Weights of a small mixture-of-experts language model, trained from scratch on English Wikipedia.
Size: width 160, 39.4M parameters.
Training: a variant of SOAP for the experts, 7714 steps.
Below are experts of layer 6 (counted from 0) of a mixture-of-experts language model. Rows are named down (a neuron's output weights, with its number) and show model dimensions 0-159. Each number is 500 + 25 x the weight over its row's rms, rounded and kept within 0 to 999. Numbers have three digits each.
Before each expert's rows: a language model's description of what the expert responds to; "raises" lists some tokens whose logits its average output raises strongly, later layers aside. This comes from a sample of Wikipedia text that the model never trained on.

# expert 13
Clause-ending punctuation. Commas and periods closing a word, clause or list item in prose, including ")," and quote-punctuation combinations, plus "although".
raises: " The", " and", " the"
down0:504472460512485495507506481529447466483506477519526563466505483490488481514521520505455537494510513515552460507503480497507486484517494482529462532495516492487499477529496446474497468487481499502535508525474486485494478526519487476509526508508538521525518518529485547494467474468467485501488539513448486464474577550516505529511501519552526525530514526523481513478477508533474500528540455530499466504521492476506504490474505562444489498502512510536503496470496509489502466490502482
down1:518527476564517507512451479516499507475501498469505511526475501503464500531487490512502513509510497487515537522485512519502518439512462520504531527501499443459490479455492508504494524493512498499495457536491501538497497488452484479517518479514509499445543491541496509487486488494543495455525492545474457497517508488516453487505490501561530510490481513514431485526500511504537489462560478543481506511542510494550497468504521512527519497504499507497496466520530488523541480464460481

# expert 11
Table numbers and spaces. Blank space and number tokens in wiki tables, statistics and census figures, such as scores after pipes, percentages, minus signs.
raises: "the", ".\n\n", "rec", "one", "a", " medal"
down0:487509496495520506485519516524504543517480513479484500488513511522501511514473525470532462496523463471483487463536512473485577447468505463513519489492529518492523484503440496465527502486505493474470495499562537451496509513496476515493510487521489466484499472466498474466483526462488509525484532484522497561475492468518508472539500527458490526531512483522496550502441483494501531526469498485528495505547509491517487507495534557537516474527497467514461510493470501528502527470490502
down1:518534531497456461516492513545479509493457482509509506529507488510489484515525549479474495495508510536494495476523491492477476510483509523489475525498536510500538487506450485502508460511513451497493478477553523489513514509458499470520489494507487473531472470492479495506534485474475567467559473476456482502573539473487500487527490515535469483539503499483491542495497471501511501496517510494506503517488535523461524515470514490518504525489473495502550563569500477488490493535534507

# expert 5
Past-tense event verbs. Main verbs of narrative clauses, mostly past tense or participles after the subject, such as was, became, held, released, moved.
raises: " a", " in", " to", " the", " on", " as"
down0:488501506473500519435502509488514493474479499503541500464473494497484507497475515511546477542563496465511506483497544519474479544477487550486518498467476523470524510497490482482464499513467551502496495512509504572521513474576514487518517482504507495532533503480534532552502516464487559514512498511487489502494519514500506492532479474505435464477481544504479512499443447500531504516498482493500510530513491487506516503470506503519520474474467519545502528518515505494505516532465515
down1:525521466459489491499509471482473479518521542513468549487458551477510516462451531529474503530510509486478497519464496509480506513504484523466473493501489446555437474522523493513510488512518501491511455462491538505525540504511514485510516556487512473512467510502467468507519505531498486485442486495506495553464502488502457503537500492511454488528551507537492527491526501546501460503471492472484507486523489484529511484507499495502492530451465480505506507511494501466526528510501549

# expert 44
Numbers in tables and dates. Digit tokens in sports tables, dates, rankings and years, such as Saturday 4 May, 1960, 5th Overall, UFC 58.
raises: "e", " and", "-", ".", ",", "al"
down0:511540533522530497484506523523521503475437470479459489519478504505519524531448493495514537505495482496522488489492491499499528515519483499526519456486472489512529518518485521502445556488494496515525479506519466493469472474471525498522495473489412485468497459514500478499503519523507492484508499515499490462500512536481511521532466489456513512485475554522515529491501488489470474498491506495464485468516465485507533506486496518529481462556490478471480508486579531529485517511551537
down1:508470513492493525513520501489492546504514473474427469523484505519517502496543522510507547505500501458538501485474427511487468509490480491496506504495505511513500497496527551521497520486488486482483481520482515517522456454463498522517529430514473522505498517487516487565538492481497499442513503487541486495514519522474537534489484457498487513490489529491498515442498486527506498490456489480525555507524475540495529500480523528493520508470496566489441509497484523490502478470516490

# expert 29
Dates and birth years. Month names, year digits and born/died in biographical dates and lifespans, such as 12 January, 19|53, Born in.
raises: ".", " and", " |", "ual", ".\n\n", ","
down0:516533511447537517498521475479492479505474456510493528468497503497497502510516477508493562513519478455477521528487503526453474464483498456481468475484505500498504498491492536530496520505480465558462519509494518541494545496523493537533503460498475525520548490491489509493454450530476467490514445481492493486510542538464469520473480512477499492511507547513499483484508544481478470470497508511497512511524476533497472551466521460471530512465523505536495525483512512512521471511506538
down1:503524501460486477486561476493522462531537515507505528476518474529479515542525515490505548556511506507538506484512506517486456513514498503492465468505509481480488458516499462505507515459494488477460485529559499495537507521487508482485476542462503513507515451505487505496553486494466486462503474469492459526499484511474474521500511513481536473530523544455528496569514524483530507495508541528515497491495507515496501513513496505461545467490511510442520479474475539506531506518530518

# expert 28
Spaces before numbers. Bare space tokens and symbols such as colons, slashes and degree signs, mostly right before a number, as in Route 66 or Act 1872.
raises: "20", "1", "10", "50", "12", "2"
down0:527502528480466503480490478516500539512497489492461522474481487489470479486493472491515513567493488500495458540520476499491502524518488456509506471514489484489471516523495491470496517509497517497505493496514476475506486485532485474524504476536470489486548564516480497492504466447523479500491501509491506484454496509474441472506499532475506513505505500502465478517462492481563559484485475518492461481529538432441432499504519538460487523470471470541499492526489530503485487495529487
down1:523471466492440524458514559498501491476472497501492489486515508529460495454506480518531518443494518467482574489492512455499467492505503527520499506518496514507491519515497467494474507502511496507448498504495471495505472510523483489504510479517507487464529440517487487464478501493481453501504535470507538497527465506520459506444463510482492502507502458533554489520514443488500498549518472495490499541486528474492520489493481500533468518521539533498465526487454474506490521498486537

# expert 21
Infobox field markers. List dashes opening infobox fields like Team:, Network:, Breeder:, plus field labels such as DF, MF, Best, Nominated, and year starts.
raises: ".", ".\n\n", ",", " to", " and", " of"
down0:445504487519521507497479460500530516515497502513479518504493503520489546485515556508493549460453512523509464508507483531517507513523494514523482522503475498535457520495520455469497502466488512498485512505498439504536494473543527524550511497515520441484509536517519515499570518533471518529525518464509492550500522498520536512502474551509511522499503526518506490509491496475481464490460537495458487501486499542558474517519548516491511466515470507514497500504541491491497466495531463
down1:460467514461495494475473552500522478521533492492485489451467475519519490513433559486497499521518464530540508537502499473516482524510531496526491449484539518507515549567527496509524466473527512522483479480515513522502489475496524499485502507468504508502511474511508525491477491521478531520489505537533472521502499479517533475485511474500528483528498498501497490471505454565493534495520493505514495512514496533465524491490506548539529534485482543487479547482453488489500473541466521

# expert 47
Prepositions after verbs/nouns. Prepositions linking a phrase to a following noun, such as in, of, during, after, on, especially during and throughout.
raises: " the", " ", " a"
down0:520486469486486443515531472541511492452509529521494497562500536477479479498495479487530529505522505483517463488486488492516470491527512528537522505483488521476501519498507479426503454510504515495517438490533499490519456535510477565515500485462523513518467489544476533457496497543485472502477497528503511476485491535491470502477523551440521483498467499489502507550541513547495500519501491488529517497528517493490492471475509530501521519524505475545514446480507498483510505499504501
down1:472491548548510509495480508492443521520492518509503500516533483479518461528473506516498521474518510509515534503462521527520488451517522504483472491471509469465486538515489470542503464454527478521508530536475483488507460531482465495523489465472455496469506552420491530488448487510518529503503494550510485464522517506503533489507496495489535519518480514499491526539486487520514484483508521534500475498453507518466550543532516467513524465490515471489479499511502499549506514485504476

# expert 0
Institutions and academic titles. Words and connectives inside names of universities, agencies, ranks and awards in biographies, such as University, professor, of, and, Lieutenant.
raises: " and", ",", " C", " a", " in", " the"
down0:490561488512552512508503486478530502496483528486455497524495459543506513520482504511469508528486505465532508484525531522516518503457461484518523460524487529516465476503524444500492519496485561513495474483534511522475489486486536531502543510508482500515497483480517481491500495462456503500548506510466520485471530502532492510485555516532551490476510543491496466519517516493482514497473490508531474494493494490494547505518500476505525462494523491518516537467494544526566458498502437
down1:511481504466511534488494505492526527546523522499486522446488523515527498430466491506488462504512524544536523483534561497468451485499502536516527521522528472465515487482500518476522525470504542523470477549512482552492513514512484559486478498494456512507485505530487486460472529433515466495476501500489521490525525501471465496470493496489523546543456532491494512475524456493527476513510484504495546497491483490499495514499495493530472508507529473532504475492510475505530504532511505

# expert 57
Spaces and year digits. Space before numbers in dates and tables, year prefixes 19/20, and en dashes in ranges like 1997–2007.
raises: "20", "19", "18", "pp", "ribut", "26"
down0:527486471527493526495530519517509504430509471468494483504519468487541510503531502486496532499520521513489548465528516513502473480518523493485498527488489479510516498532532481511479476485514483561489529507465501489527517495491489500464482465492531541492476501462459506525487496475500541477494490503418528518530468461553483504560473503486446492439517516504497481493529548478535481532487499519531488517549514516466526482473533470517487485512478524505520506502500534524501515503492473
down1:517487517463516467457492501525476506518473486488523510514527508513508471474497495504453466534487522460477515536509487510487467502483524473441457506488496477459512535454481496476448465489490475506474514540486496477494489494505539491499476500508515459484489435501502494533539539539516450533475506514502490520501454508513487498472507474494486497493521442487529509542501467468548502494526491496497513486484522464504530486473509523472479479487468474489459482536450524533521538535473523

# expert 36
Year digits. Digit pieces of years and decades such as 19, 20, 18, the second half in 19|40s, 2016–17, plus the word century.
raises: ",", "-", " |", ";", " and", "al"
down0:542489481489499502516507539494507511485481514488528488499500487452517444458474467498479473460514484515515487528511445474511497516485522522524513520522519479472455532496495515538478519483463463472497461480489482546482489503502474496483447497503502501502492464560501497492524489467522498518499524509484546520483520459480518559510493487499503451493498507486460441492509470495493453526481494524474481462522496502478489439527555531490480469530493518520499521465524443486511530498509510
down1:485522486462486477502479472478528489475501486524482535517492477519441549477514448478553493478509505502495497524509508463460500512505505512508498508478523506550514466493463495524493526459500496498473500586498559503493514505473489498508478493494492494494551521505505502484520495492496528447530474487528485504503503473513460504490530505526447472521506486467528550540450479514507524529488532486505495460496492502491458497504492522534494461479529526533503561519523506482494454494543515

# expert 9
Definitional and infobox words. Copulas is/was after a subject, "genus" in taxonomy definitions, and infobox labels like Preceded, Succeeded, Died, Coordinates, See.
raises: " ", " as", " the", " and", " a", " in"
down0:504500495511499473505516504490544505533504496499489465482498516503506446539503521526477474467477472527516454505489525553503520496509517527480505476471487492524518522539544505472518517499521529506513528479430535519513492453489515517496501497503522469464460476536547496510538481522462562465508444480505519485546504515476537528504538513479470513520509508485486497483546484495467513454491471509495501474480482513507522464461504482527463497475496501512493525504464500524503500491422528
down1:516493459502513482462514505498512481480470501480525488474527521503496522493510546469535439544487506497493455481504486533496524505457456469470480519520473523555504490482482505511494465532508533493523485526494530499485509496525486443498473514485522531528493567502507539504530524502461508539498531482518498552517485481509492507548469489543474494518514479512523494518477460520526517499502493461483461519491490479462456531505521495507463519516538493464502488520567514485519496536509466